Experts of a small language model.
Size: 8 layers, vocabulary 16384, 106M parameters.
Experts: 2 picks a token, a shared expert of 128 neurons.
Training: 737M tokens, 5621 steps.
Below are experts of layer 5 (counted from 0) of a mixture-of-experts language model. Rows are named router (the router's row for the expert), gate (a neuron's input weights, with its number), up (a neuron's input weights, with its number), down (a neuron's output weights, with its number) and show model dimensions 0-255. Each number is 500 + 40 x the weight over its row's rms, rounded and kept within 0 to 999. Numbers have three digits each.
Before each expert's rows: a language model's description of what the expert responds to; "gets" lists some tokens that make up at least twice as much of what it gets as of all text. This comes from a sample of Wikipedia text that the model never trained on. Tokens count by the router's weight.

# expert 33
What it handles: Pipes, line breaks, apostrophes, ==, em dashes and digits in tables, code, chemical formulas and heading markup, e.g. Alder's, ==Honours==, cyl == 4.
gets: "'", "\n", "9", "1", " |", "8"
router:490561562506557451462496524496490544442454517492542527576468510496535516474466475481488475480472471497555489456553491438486489473434505483527530518530460536562556514440544481542511429526538447487445522470488512440499521511418479502492472566449462554556517512504532471532516569506515481529540443448512476549493573510553574472495551516557553524449536447494468534489537524528504509586507495561525522506460443533483533434518497592491538464518467476570528525516502492438513519483530481530492457386462543459513478406460482520447551581527541525559433506519485554505506590496557529425524550485494545544485463538495438513488474485545563463482459501498501498548515438494559531514515488479470520564524529478450507596444511509445537490528455522523590469506537543476445356521546497
gate0:549489520572496549592495548558484485461529546560501546422439542469469496523502513420576522486492510524481513496477508468513572454443552448461493543492489496500412539511501543446455539482517484503457461508508537579418483527395463479546488494443568451492464534527530515536436449514505483510481472509484538561400508452487527498506505511460558506482512515441485491525550557504590539590483543505537468487424466447476545480413493481530502479536500553507477481494559487535538468531452526418499533490453504492461490549427517477535491419560412525457570436491539515518510540506493472558537456484488559547505489510576521497522487450433446462474540493536512472503505430481464509502480481521469503439515547471440527573557504499522489518449468547576454514509505498518577501419559485
up0:517434471525512517420471493489488527552573482457522522525581558476583544471436469429452547485521484521521485446461420454521476586582531501574480537584501418450482467500448528469524542553495441435460500466489453525523574509573485498490515504552442459514516490512511473477548567471497501497428564514489490482517528555491449494530551536519445549592512495532515513474536446426463508462556499482498463500508459475454492497502541614495499513452505525540594426487496440481518442491481488551430475549410494495450477504469543490485468556481524560573484508478494570554478557528507503490505499525512456559490495470556534477496514514523527570538525477541494538463478566450516470504485504515531475487436436406475500431469522497470509522564524504432544537521488445483479464479447537
down0:506503490501546486539476518483451498538524503479530476574532534437546530461483445537497525560481466445423457466577444537520479409503535469514531504501549536482519542503477488453508435510476500473532474473489478413475481421574509581505553459490503504498513487470504442541523482529527460581577467513507552497455513472512449500442501504519542465511484497477550515479505481551497505559519460461492524509576547491485511523506438487415480440466459510552603436462497482439519543483596539599570521470487490514538529443466558464504536412530554493472518478431546535492478503502499534516529405521426523540486474486471454396539491550496498559544548473406521508526529478494498526472600480486526419463509521567502557473471440567505529542433499489569521512464443486482494484518503439

# expert 55
What it handles: Pipes and semicolons between short column labels in league and results tables, e.g. W | D | L, Pld, Pts, SPW, GER; IRE.
gets: " |", ";", "|", " L", " SP", " D"
router:484512524477533400439416494476506614433533490489477557537495400463489453487496459472493528544539541462521461508509440457556463545521459484439518526484484528485546563512486509534479574541580476499523578464536491453479482473496461516565544540482450550512499508527476453527543482505580517472503434459514514553552525473553517504438503484508499468492470511528576484481528482515487564474490500583544546514507441487472524465490452531530518605524480417575516492493493499520401433502467473483507490488489482477465500510484483504483525563494540533574515486461506505492533520534520514433475491484459550532506495523499512490565543496561580501450545479505424459535520502531512542375412571443486540523537484478411512539453508487457570505521448499490559452482530493515484460575494605
gate1:499522528546484443526543551439505544506454543483542502537466458492471424493506462498548481545464448486510460514519504480478510472471518561477422506542484538401482486612482632485478493469571505512519494497468523549453400404451475540481559540556453525495493553557458475499530559553461566498501445479515511524450422520455551495543437479518478577471498463452510524517480502487448502500410460515461588572529481514545444478552544506564502578468504535501504486506534540491522515508482505483567537456488479468559543556475492512512516481520485509512441510424537474476511437557505518552473467515521506438520512479562496505513518488513460629540468428429485512543528469554428535496507495517448510476475489466463454468452385511478541461460556479527531491484497488490552534535514473
up1:520476486456487563563534410568507472555537516515552444435485522535459559528461535490488448447471515477509479494478481530499571506474447468466484520459459483567526524467544440497530484506477536498477486478438479444523508546549453519560441502456498428468505506469479586570483449450483496540436488451505394461529549465483454557532472560439486455530501569501448446484494486536546525471596579529538452432533537496434564480460437477487470369512514482479497497455524513504543472502481518474481484547459469563509504530532525513492588454530473493488545547546437492494587463484532522472537519526484483564471523491442528536379500537505551415435518569524548479519485543521534507450488522517530524536530468526456488470507572534484534576576501509503472486501511544461527498518486498
down1:494556580488528475520481441515514502487581449505474465504497564415551534485498567593483515554474571520578538468491533449541467491456487567547461473534493498500493522449485445509458462494485534528536473503541537480429466472492415501488521487439516473527529463530549526508474482422465576484512511523508502485484505501443501399427521471470507513443452480414550442490479518579537439540491460499536479472526517512513499509462474440434499544504495536524476507488554452486477430492565484498562512455406432570523506500546568520475538463512538469534526555496524523552408515578464486564462506513491595478536500509440513529476480441535502522591479456534515503499498511566454519520462453528480505464489526546421503623501471430481476497449476528524532462426518521543479496500553542

# expert 49
What it handles: Periods closing ordinary prose sentences, often after nouns like season, years, France, before The, He or a line break.
gets: ".", ").", "\".", ".\"", "'.", " ."
router:520569503478515528560440573514569529456521460536514564488559483470541486548463482501507498518468426439510439520530477542489523447495514455557485502474490533514488499475572490497573559502491476540547565454463475546528445488502503490501481489510485517547477515518525539552428483481508537583490370409494536532514458525512453548488548537513536538487487441483443458496520513488534525558540458563518497530531420427532518529417529492560496534504534501558463555557594495601452492434522526550537486534486512411550504487569440536428517515444466545484416481516451484466516498440505513458483566415482541520516540500558490499528572523497512490492465509503519443439510500486518440478512515515556475536526478494512493470467447559525471446455421475443533476456513464486441482530516591
gate0:480438444517537497549540496471454495554497466449500502555523467481501504472427502508548451503536504474448526458548486414568545527453533466536536542494495525478563554553551484560580491513525443486430542542543537534526529540494497498474452567480455514491437529480513442529611531549427501505511459448477501498487528514512473527535544485408540537472570505506465457461497485579467481456495523495497500476505519505568419532528476490456427525533502528531468464538491501504527468472468485490491552501511498568461515527555473551562476590534541475607491562499565530421495467497438501508530464511557464525492512447533433507465465478514486530564521501520524528473498466449475504480429470477507535505465523439540484494513473494505425466509573498546447560534477485485508304464497535
up0:485506508505426498502457533546529495478531577508496535468446489489435534515515515546495504523481484476538459526474521545442474472505434579475466463521511488503474502444461540424408537517491559527592501484424460501500508506489461525508528484529567498504532495506523581496422512434509448530515544503520507432503469493451488480486430533526396474555480521523532510538514485443518532494494477502564520468491444518411544493502516519504535477512508460510531527460506518550502511497549545498475428552478473438522495502469510464435541440426421528429477390508449486555522549505573538498441569520470557471497473531450533454526578502447511491431424552469426487519505577545536493505542492501528478525536504562450544509498535442492522515488440511419534477526497509474517672551519475
down0:511487399534516519506504554496468437466537512459523518482469491463546505501493484498551525504507538530486470493524503379502522604482527379446528509479554534456528503463539506476547510541480491508487505517446514490492534529569514476511483494590504456487425537467520465475570531525457490563531439510543540506536489520447509501541491476478522462501443519501521476470518495529453481568521519442474500473545535508560506462528491473485499474521542523474409501491536478464506474501505434420549569472509536529513478568522522498504427484521493403615554562489521495454471478552447457513596505535499418539455530438544428465458519581535460460551479539519503488494526442520524510534509430513522459521468509445483475521544474545500445360461556552468506428484509473494548447458557568

# expert 31
What it handles: Periods after initials and abbreviations such as A.J.P., G. Jones, p.m., Art., plus ordinary sentence-ending periods.
gets: ".", ".\"", ").", "\".", " .", ".”"
router:560554500491496438512488543474536560469532361516527507470562513466494487543493493486475491557497448482517469507498480524522542478497503513497531499513481561475508551490544471498520579531490517499542575466447437514552430522492529490484472474499537527570479473461535507567433567517551537525469441439507496566563445478519429527491524527534546485521467421478407473443558484521481574578506472594521502532531422473494502519424495464539464548515534483486518549554586455582451532398533529526518467527476554486518455497472430537517481520426479523471422474497448486494543495471496500475527564461451543554471543499551512521501521503451557490519459468503517469430512462484505482513489522498515478531525415427500489428483440588483485429461482499458526451467512477469462519536573564
gate0:493506455561433539520514480473444439528390552525546529451478517504424501469608521509472447494503470501572517438431487480535495520470548508471453477519490523435517485562500562490580566530461452524509522501421536474465492546504447547474455539480540462576443476513475451510602462520550515538499464473487434459495518511521483454514483470498568424471464470439455457560514409487504468538571473511517478463584433476486457503507444528548489402491520497499436481489541513475485482484525506555514524458513539533572497505554474483483500524457435494482559495535489458527503509514548447528525436494418512539530510498491516535482534469513511502457525571499547522568517539484509472505448484486559478526513463547539445529541567491574483463477466565524438498483471464536537518540535631
up0:488433481540521452452492488478525568499500434474471463553541434494514475501499477507504557485537495501431527531497553458433518541537476504456427485566546527473588543459457469481514488475488556500501451534493538477464553524544516535480465521456470478470560452591492549460428583526499464474471485499566555528451445430463533519447534430514577526532479540462578552536505496472503569504446446567439516506518550540495568479538517518510487542476476503508478438491466466541524540441464452468512500542414478538463508551467570494519514495496548456497490458502566466485458491502519454569547481474581573465462535509502383519478490518463498506511569525546494481556503578543391486427494536547477451489487508526494492492487487416480479492559471504479531533490523574446511523489415454
down0:478467502580468506531569466487511522474510570508507493515523496568493492409493559505486509483464553520514636462482577489478449497494503550414520480464516494486398517481491463495544483541551521443450474581573431508487471525536479516436475554482498474524548533456475510447538497474516498495524521477500430454473525566546494608395558432503403463575491548484461419515475463471509506449545561448525489530507508518441486439480415511457481563531463495501501480469501464534554482502440549431538492533465479512535515489520520489498495526499415552515568495514524447531576491483556453524518542569418506572500504504548542447520467523523519513472443500478419508502506508520552486483525491516487505487398545577483521488408459531534527480520504514513480510476503523492487476444520507

# expert 47
What it handles: Forms of be (was, is, be, been, were) plus adverbs like not, also, most, very in passive or descriptive clauses.
gets: " was", " be", " is", " were", " are", " been"
router:569616478452457512495513478490446495540473556453497479461564456503524468515511559529505514485509569403497529514503544567530466438473521481498435478567511563537494406464481451527468471515506544496525522447574557480499603510576489389541558483544568488495431451551478408539437444537490483564531463553487518532497487507517424427475499501470533483490520491498442517501568478465551516445491502458523472526497444558497520491538528508529518504472543538479435402480472504501560549445474533488523546426496490537492507523540535509471490498488595550477501538479473548436492449491413454538475535484464413547523558487471417536532472507482483508413437511449506520579464456522501498489531515495482518547485514553525540519489494496476530482480509461573478531479479510459517502466467522
gate0:502501465524549532559510534497543496539557528503530535471490501436537562482529479525517471465474471414465461596527525469512444493561480513482496460457489534455573524461512572519589484459554528438501445464468469471472472486574480542490478547426440497479441459477525578526462541548499515546512409457491490482549543465457480411466450524406483466568470447510591484549481481448393535529446545438450517372431527513524520478541522532496512465482465495511430497463519536560566508495485512460531532550589442501568517474530505494481505484483490502477526535485440451518564496511516488549465548465504508594465535591521511480455475503528518528432531517476461523502472567456478453512502490511447485522550525465464481472443563482531497505514519552521534473519471534530526487548493543
up0:446504457501536439486509507509508549525542552521460437484523475443543454475461415524407490503445481474504592464508456544529455440465653417510509511465498471436446586574519488472456523470518555462523528450476478475504517512482601486520498462466546496460393473462518512462500462421464518498492481475473489503468476499525524505490501518495577467485500507529547444540542494488535446548509460481587526496578545504530478455513526449509524459466480572491569610478559502493463473518534462517465488549522476445553484524495556558498527487500457537543463512534474518575476493544431462568481438510464529544524543523592496494475471507471547540533490448467507523510460467575531466491465497517484501471541541553571519519564471480473512548404568474459490464462462508494509497499500472
down0:478504534543491520505523504428513564507582461530497492484534469568540541461481556457460545481513542549423493514530457485487513482467456489480477496521495451451475563500419478550542488540566407462506524509485500470439508566485523457505534533470574467526407533501477406547494479502505445448436560472541469483421481453603494519524427563457532437479493519542538452505498433541507527458565473484462569483446497487552544460476415545547560503476493552550432515536549570516492484453504474553474453488494529483454519445466453493554466508532518491608459486479465487485476489473536537495477531550520390570529540530449439464467487507500502520523517477533457549528510480555516521555540484576517527427542450577467494592519497499480496453492480515539494489484435470499524481508523496

# expert 28
What it handles: Measurement units and symbols in geographic infoboxes and tables, such as km, mi, ft, UTC, ha, bullets and Köppen codes like Cwb.
gets: " km", " m", " ft", ")", " mi", "0"
router:509531475468472535511505506470479575463529615523437538506468503482495490444505472518446455556475516477568499468540489440462489503537606529500597495511549451534522534451541558533435502496507567444493559512434479484452503500450423490530477498498442536474482593513550425518469510496505480529486444504467506538488530491482503515535497474491525521512460458543398503533590557485529465531564428523522530446539514528517534497515417455509437534471489447570514547482483528499406477580501524479409462486462489507465531443533491565470451548473484438511540515503418526541510440504505435468408535448441472522493510474449460537501487540533491553457493531485499542540512505546493496538490467453538527476509435436512524559524562553460527574518443493526511477473546525528407532483522471
gate0:557496534476512551508455503482477513485512493435475527527466525491409410489438480505544463503483530483498604457554501479533540558463441462480551481515528478564498516511427517432496523513560588472561526551445503488547485542498476528439509566443491483614546526488443513534570425464503517527424529500457492491576497514534459471455428442492498554493485498438523438535509546487480476426495552453527462509483414526464471455539493453448476552600465452546466491468469545510514527531500522514464466454484507467488505496454512516531457504525537518449484531585518537474482528520520449534511551527490483526444487448476528543519500469560439501520548509466442441553480445468537473448461447508485568547477488582493502472524521516518448539539591533514511432516524394493482562555526507
up0:455554457497462449472538507520517485505475535543561525483502495477508475495514479520396516486515510546424444502530470555486475430519502523501442508518500533478545526535621519551514466491418437507497475430564539497488521486475497513511499456506446497470551426542536525421452592588482537455562502444461529509453504480475440595507539512454518411474499508586430543482492433528476455584550457542509546501547563462536541540514547549519484437421509552473550544480544462511500538462516480466496481500444496513528512608520478491462548481493507449491568491488496530502557468489461496511523504442496516477476465591502510487444457487451592520503489493553526493535537559540468464523523497496514415437522487467546499517501476461474492491477445474472523521469493596458576435461460523
down0:502437474485504547503507543480491484429492560497478501453491509547407376472442498560492464447460544472587552478511443477521532515483488619467481497474539534519476468468542428475469504510525586527510445499462584478494459577480484421535517462601531440483514518542505456492445519524529491484544441542470474515448527481445499514441515547493532476528451492466421489505526464467560508458528535551506563493555479475498484504501545446544459444444519551535473495519475448540422559548527457426531500452488524573511508532596568515444465559518487442552520448475489468525518470468483526495409482562448497503561480521490523484471510413473512480514439542468527549529538515499477483504584457474506591476479501512468545526494503516485503552497564509551482551520543528496490530487446505

# expert 29
What it handles: Ordinals and sports terms in league and tournament articles, such as 18th edition, first, football, championship, minor leagues.
gets: " first", "th", " second", " football", " final", " League"
router:469522530532499498507538471522480475533505542461466492541466476457523482444461537491427502521467476519457522461546552462534431441506526449438435568493526546551488501537483501487529512431530519535493529445463559541459488470475571591484415495513478528488505506478485446488592492508512501537546640517451405479484465482440544593461488469488514570505486582549497457509439477421587486455495536512538478543508534547457506488527496551487443490512448513520490494490473465490473498454521411545475500514532522511475502485550485523502461490495499469477526475530593525458490534617435478411606425567499477512537451532509513479473495483545494508579541478500498505447446524551462496496482471445504514545500559484498476548608489457451504512535408469533513492481497476481533529466440519
gate0:523463491488457536529536501492509551526539527425482451476555519472534498424544496547510432460494485457514527509498505506532490519423441519474470464499526537512554509503476500519523552481451536518466450523424582465424506485555453590457527470513480462477507521483496443507520504526392548539522453500552493540526514476478577606452557486500465469436493466532547485470542447490502426464485482497499506606466523537508513456523509496459517416477488488486517534531483553450449423519482562480592562385465507539557585512490529494479523484423536497547440569508461558505507481470526526466522494438555463474518511491503553492533515547561445521511548511438483494508514585445526477374443529549502428516509497436518476472483556474531552450499460507464549517523479466502517502507567496
up0:434410471478516467491465486489504557492550554473507523470394547435445489463498462499478537474534525463441475441532552459454537501456409508502529502448473498577563548511438489468435513445444540540537519454498441530482493480553501529489507606538472456455535504506501560498488466502459479483550511515531520513515476408534495429515543492592511476532470447503510475523514464535517525462524451556480522462417474443558545557502529497512508494505486439530460554433480587559552465439464527554491465478488518454515467523483572444475467515548514533522551492481592501520493510547476525493594532506540478475524472494530524564582511458458471566524507490517550513501514548467441544502505551498477492501563566561468594525479466466557477462443523514515451443543461476443441508536458522
down0:475510501472483497480528485496550529556470567463540499483525468537499509494482569421506454514485461480540468539574473545568514442422551530523469458531506525504527486410542556486488458525517521473401513465529539502541449447542458404503485504481457489424517459528559537415556502427517521536553456492542554525516558490568491533469489541483486462429468493515562502484542490438498498524516489571481458510565495485487492528490552538480447527490472536421460522532505522487503513468478479443502437556575446486462512515472450432462511471411532495565556439539482413493578533474523488490479486475548449507527506543530540486490493557523509477457524517444563496530491526570507561573500414483449477512491497562536452468473469441472495488521485577467422580468501501562455579505507567

# expert 2
What it handles: Line-initial dash bullets and similar separators in infobox or taxonomy lists, e.g. "- Genus:", "- Family:", also year-range hyphens and slashes.
gets: "-", " •", "–", "/", " Sub", ")-"
router:516467470487563526470479551512489595478468475575497541460448504502558420513439535465564423490487508510483450463452466424510435536557544561511604497466525480556493536463526472484492469478506548425410468523446467430497431508427498481505481445474471549548543511454566448479528477473554523417493458478545513461522500501461494479585587505464477519528512534535495502505583524553501557553548524472481489467492504459475481453504489503494544498434537497515564528489485444457493477494509531497570487456515561439514513533605524535517515494535543450494536497491430481512555465474483496471497520458452516550472525474515418492513430461585484528439507511487508412521483484517590569457537510499565484525458499512455460531505584517533492439555481563569483476501487479548462518477491548
gate0:457408516483507466481520519473476535482501535456499518514527447415537468500491452508536525454511519562515554550612461448485499508566543479535514559506542525512522418498451538540422519453501534462426552552439497492532494507403532533454489523477555468477537452471477480508468501531508415540542569463552453528517511511415472439506537466588463578516540520515504436522543507476500473563504543497536512472473475543463553475509491488520471489522499483517511469539524590546616517411513500471510426580487563456520509564507484509486531493475452497458478482512546455480471414540477506540433426532497457483520476540458460454531506558482516517480509463477418526471494565547463506438460463443443538557598470484544499468417503481514489504526484544478468522558548531533510490479467523
up0:570585502507462524545490509538514488544485499511506536509479544556393505455547546520532472512512474438445464449505543547512487529424437480456452453484482478496497558513481429417583493524497461571590436453537527537512503494574448492581510452492456564548500543490521512467504487470488583439464453562421557488504518504519553549511445501422507425465525500504512544489456495557505517447488462546484490460512525484540465506479532533484503497513478506457460532470468419481409487534484486508541530449489427558502437499474499505509476483501542522518495476525506544510549591456523525487582603489493540484502516438502533560451466452506471508507516507520577467509448440427558469518548491530517435431418504505439494537551522581543488530473573465496488506444506544473491479511549480
down0:429518583451513549486494529542542464449503483374441475496469543557482494486552480539508423496539573543488432437538522537520500485504462472503487464511525534548460441547484534479459479507561511514575465487552495558544507544514519496446471515515455457511524520502466435494534526462530520492456399559516568472481490405444465479515577501509543487573560515504498526530506492489457506483512501504519515568504481473549498467440524526555474500549426488491416516475561499493546506504524433576520458471490525490489474487424487455489433481525474559537482494549537470460511497572396496552506510599539455462627447530442482566467510457496480463450501520510492472557499467547412485541510535508509481544552475513467509491474478497505530501449471534615485544505470489512480479441541456

# expert 36
What it handles: Pipe or dash at the start of a new table row or bulleted line, after a line break, in results and election tables.
gets: "|", "-", " |", " GBR", "\\", " Win"
router:546491490484536519490441518435481594420446496480458539552467499527477550536465510451497443479479457454488498523464487364559502490533501457496476536484547495534532515524531581507485433492569468401455452512477449455455508446481477527519470562530475621513571496554487419558567432500553503488518448467555491488536504460563520470490547502588482539460516490519526505444520513463442537527499467531560454526507506503495597522475446501449519549482525477563544493516487466499436471482510510479542485452502501451459492504466417495503561577553497499501448476532510492498524536518472525482450561503474479545442445506506461426480526528596522507476518519560442470507523472500509532437474540451483517511527565458501466523463537471484584394528464526499528503520539487509448456475566544
gate1:510500521524503509513446502524576485529526526512487492527471450501500530510469490465517525537501476474472450562507441466526538580523521478498514496509479493486528460571493461438504476487473490414549517508463512487475533489542448536493463473473539441493529456495445498446515506497555517511611442548510478475468477500484484498565490544496439501472426533554466464448513544558449547573447515499514507520480544454481467479488489520492452491500502433446525474527461514452411455388538567549511520534469485449483437473553569533454499439555498470574485493531548588520458497485580413446446555518498539426536524497404546561550481431525555484435534499529543517449467522547593527564533512436546508552506501439541448534438508428558522495478490479443500566500497498482604533494524512
up1:501433464549475443474509462486544497563480544566479455528451502536468526455515513455495563516456509474551390524506463497582519529512485523492516512486527469395478479575508440389515563479486511461546504453412598499490520520502491505489458525530496485501468479426496495421492485473451507515576471497528451512582457458503527486501490483516504487443420572541477474481518533578428526506553523533426559451537529525487477528570457523429480544541564463501496543531499505450489421454511493546474521571516497453512478526469429536503522475573563479503530508587478547481501465513559505422417534529428462478522550555462465508562528506532507505494469534506529497438489524574500530570498510465549564558537537471503491542454522484537468503491492481430527467490476517427546509472521472
down1:440490478419498498556467519524597450430475457523510513505505552447542424512430456508475437489531446451564460531562542514443552534470584595444511500497427459552474579485486554513485494518451488486543516565507497444542582464512479511548545478478462471542555552549453601547525556511530487461475494400455516503526502436526501538463459453496497556486523461505527554507514477527507514482426548484481553543500558537468554472415525527472454436495493487433458496491503498473454499432529462531493564505491561456492505554564491572484497490489515568505425498528466464463502476515473553433507515448509513483490450524438503504497489490474453506497532447451498551494429553457468452524479482582495490550491475533508492493525523476517592433460493557555499490513515504470537538456521562

# expert 17
What it handles: Nationality, region and group adjectives or names before nouns, such as British, Soviet, World War, New York.
gets: " American", " New", " National", " British", " French", " German"
router:505423441471495521478520554520536450532490447544557504482471488477548511467517504534505517506417484507514533419571543452525464479507532438467480519453469429519488547531490498542588442485516555454433474553478512517484483502436571542437506514528483435434562529497505513502475525532484582507522526495525512493438529499471477503537485525484463489490461488506422543487448553571515539514473501431533482537462590484454536490480468477541506542492405471442457523473515475507495450457472521518490448550497554503477530486466438491508411525529487454482524401541507456479497512540522543474540494534480491477550539572494534543533524464507529485524478483530547585439436519655520469518544471474507548561475587475512478492499534507406452389533517591552473554492504497462504519503475561
gate1:532485520485505538442489458470493476550499541507486585520486416517469589410485500511474506558450480567527568472410565483512525485515444453486463527473495527456474455543405547471546427545436487541561541508505508490532500553526455519503531459502502450533504485518431495518539487543464509518574465562468537512475450532513507466515554457612553523473486545584494514481552445459466500465538479536585506506454532569524508470508510496511475393466514511520484512424497491497558401528537521586469555492460572526513451486536506448518507410493497458517494524501557495458509549470404519486515465513441483475470489532557505537535450554450590532558513485498486491510554525449552470502489458485474512512459527535531440451468471486512428460484469510528471469555439538544477439527513477
up1:516452520481550546493504591507515504492437596476478471538454453504520483626452435540517455495503454477467543515507489469448416545559451496477503472500465526439460505499558543457463509462451528409515466474516511504516523527523518577486535502448549464568518566417513561579535461524486508445570479479429512479464477478476465506506536519430561513546471539503438510549522528443512480518567483523500548500477487501498543461532578478401459429510443456497526486599473463510468500494517448544442461458501419459557534567464554464553476519581458522500523483530487469478517430459474495554581509480484533493494518466506461501530497528532531513449476550539505484521438486530546477529483466456535595501519534550549489530557527453490481574466515475484486467562548491450514460487529462
down1:528466524473472405421570479556494503525553487525468483539493540452469438522495510473573520487560519521479523557470445391480484505507533517544483551495519512512474471551387513500509526527497469465468440487490464509465495585438526471555478514492565481507480520448462467525474486462530469477498555593451528554539473543527463475465500498561513498528525553500479483527474503558511527432527527505550488505514527505448539529498448502445445616538550527437512495492483546532577492470502409495545563500513479520458550520564493534536474529535482459527542437556466462462530517505477484502504524547474369463463533533504549451451513452372492457580480547471533471462463491505393484463541488512542467442536514450473511428516505531500524525514553490499548501496516433524512527417496548

# expert 32
What it handles: Clause-linking and discourse words like that, this, which, however, when, because, and nouns such as "result" in explanatory prose.
gets: " that", " this", " which", " This", " but", " one"
router:469537471495492543499471511525548537547475475445555527407535510455588520466489545542524556505455514461541545464498509519512459472524499491458493462516502530520533504510484514517503501523471490442511465493563518529505444487533580467523488488573578462523435355545474443504433407564469495571467497535520514539506517503512424537442560564478518480458502506559456456499521497469526518479482541369492502521506452467491537505516475457500504577503557516514483461526507431512562620442525482498530504532505497522500443452481469535433483463549471478466486535559538525454447525534408548547555488493495472506507525573444510536590398508496529470450572427522564531509458478535518551503525525453486513522462540490491556459426469482498503529475520462468468487445459569493507478487450489
gate0:512531499490561456525520483487502449530500515528524454518535476484491575505473502482502483493470531519416445506486495417475474479514549544584461516576563494480441442485471502545506461511563396475570521565551544508449541497463438515514531445468443506463470515488455520501521528490505529577567530537524522557565525499442386475543479453546525497488501501536525538461587530476476500547487504503539497532554488491517498515479528516518522516527539457522503536477496515546432512433527510447489580475481528517480572449463556491472429544484444442514420534482505444497407515496516497542484494540476538538568474494464514511535501514524520492425491546430481480624462477487573543511472524547444528473446449519468470464450541499521527430552443468595446463483519494574422417484470506
up0:495455513574381537435468530580532457526523492544481496411445453537482436492501461518462554521450481567491466507549541532487454531462542519426529561436477512501552514543537489454481508467455533526460468528477476447522450517512571516566485481559522505447448487407500485479507504480508484543490505557528481439556488539560543533519493583497478443513509474492469545563530465510511516469469501462442514470476509548510508497555518510486435491473466488446477505523551468432566494556494477530498448551546473556539454507573442540568526459461502587477557493486552529489573498488524449457480470437560423463424521487480496498437458564528434530518541416547499511408545511473465529546513445506535562483515529463494532495483454464496556466517534547453473509565493494416536532517500511
down0:430542475467509511502400526476465484436510507491455527545497486474566441505549477469493501519505425464473490506479482503517496453531527430485492462484460508575459515540550507450519555470561501452502467444480453469463529512508472471481423468457367552583525558503522498519423491481543478510469464410573451501508532482456498441504456532572482527498511508450523501487535484455504489508518424542519501522521469479524440501442533593566516491520551503578505579491505547500469574519569541522582462449509520521504584476471463489470531529460521530575452476556399604514440565466483568543534517578470508460486497470536493476523563549492457512575526491474468556488494533533471501472474543493525605499483455501514505504464476464519426546484452519565503515475504488521466470527504479

# expert 56
What it handles: Plural suffixes and plural nouns, like -s, -ions, -ers, -ies, and words such as players, members, officers, offenses.
gets: "s", "ers", "es", "ions", "ations", "ors"
router:521501558504524477409485521524568533538544545436552520450496512500566545421519569444606468457527466593438491483526478496394559489501519519486511474518506599478486453535430516524527459455539553479470516489522582463518509489553462452470513475504550449443465456534491460444494543467546530521540445524450584522560510486473516503574479467517482478517525501485488547503503456527444545452484498547473498497533472478464502526530502403513517491416475541511521449497586526535548464552487528493459525459514475494559482488434521557553451406467529523539563518451519525470496455508520491533479419561493510510634462483461446550528484505528530477527437509500496499501492453426528486516451460463520472523511516434552506472530524499473482559446524478496469480521459508481470481501389478
gate0:452532545531560504568482491494527548427517509396470544526594483511491497556485530483582513524480485505575464547530466498529498502507500467474552482428485516554415554448489504450503457520573572558507438511535500525462563499422546516522458472506488485457516513513543589510492468457496489503463532426433510490465462458530584539487511583575553542432455458506501551547480544470437512551461522482478482551480580469513547475469476480550564470464518473540484492466561513563531500521583455463508500511498486478510544476539554430456460477551458507507492513489511513430510439495484470504429531480464415443507507510494510502474501525484571514536546482468490452543484506499511479476431439488504458492458426493403491617554483514481484502603534444485494456494456499537476481483544512
up0:452520518466498432504535507466447627537497488480457596537534548453513511542386510488471551519543488563535491478488485497485502506496554560511538521442477474436477529476519465458497528475471537457522437433555442498444477540453491506481560527470467526525544491505495503486510405491494430486456529531471497512459510490526587435549558588525516512419388497448626498542517525516485457513432493489460464595517555464479520489462487445546516429437542579542513497552510574487450477464516497529508433502504458521499541600505534474499538466549466565543550518457465492490525476475500500455427470523524496469500465471527423520530486507514529519511513517462528497486564482473532471480525425489457477496455469566485533479473494508456509547569457476569537477524559481536488486495486540
down0:504550519496499417559513462529479514483501419497479479498587489493457570450451548487476478507461491463532565546554490587505428546505588459433509510532434517518512434530536454498491482510541529591520498489540500468482495481462511542464480534528534466531419516573489441496519498481468579542463489509497510526473558555471477542462487515502447536558465502437440494496490487565464482514409488468476531553505462566502444435541437524464579454489461515588550376436454517490527528520499513509488511480504463491493496436503538464428546473550494526466487456456586491472503455539519523492533432538411482572518527504514514543551572478483509477509445446433521488506511516471478524488536573471554528498501450537568527498512425524508544464525492408514488561529506524506497522413478487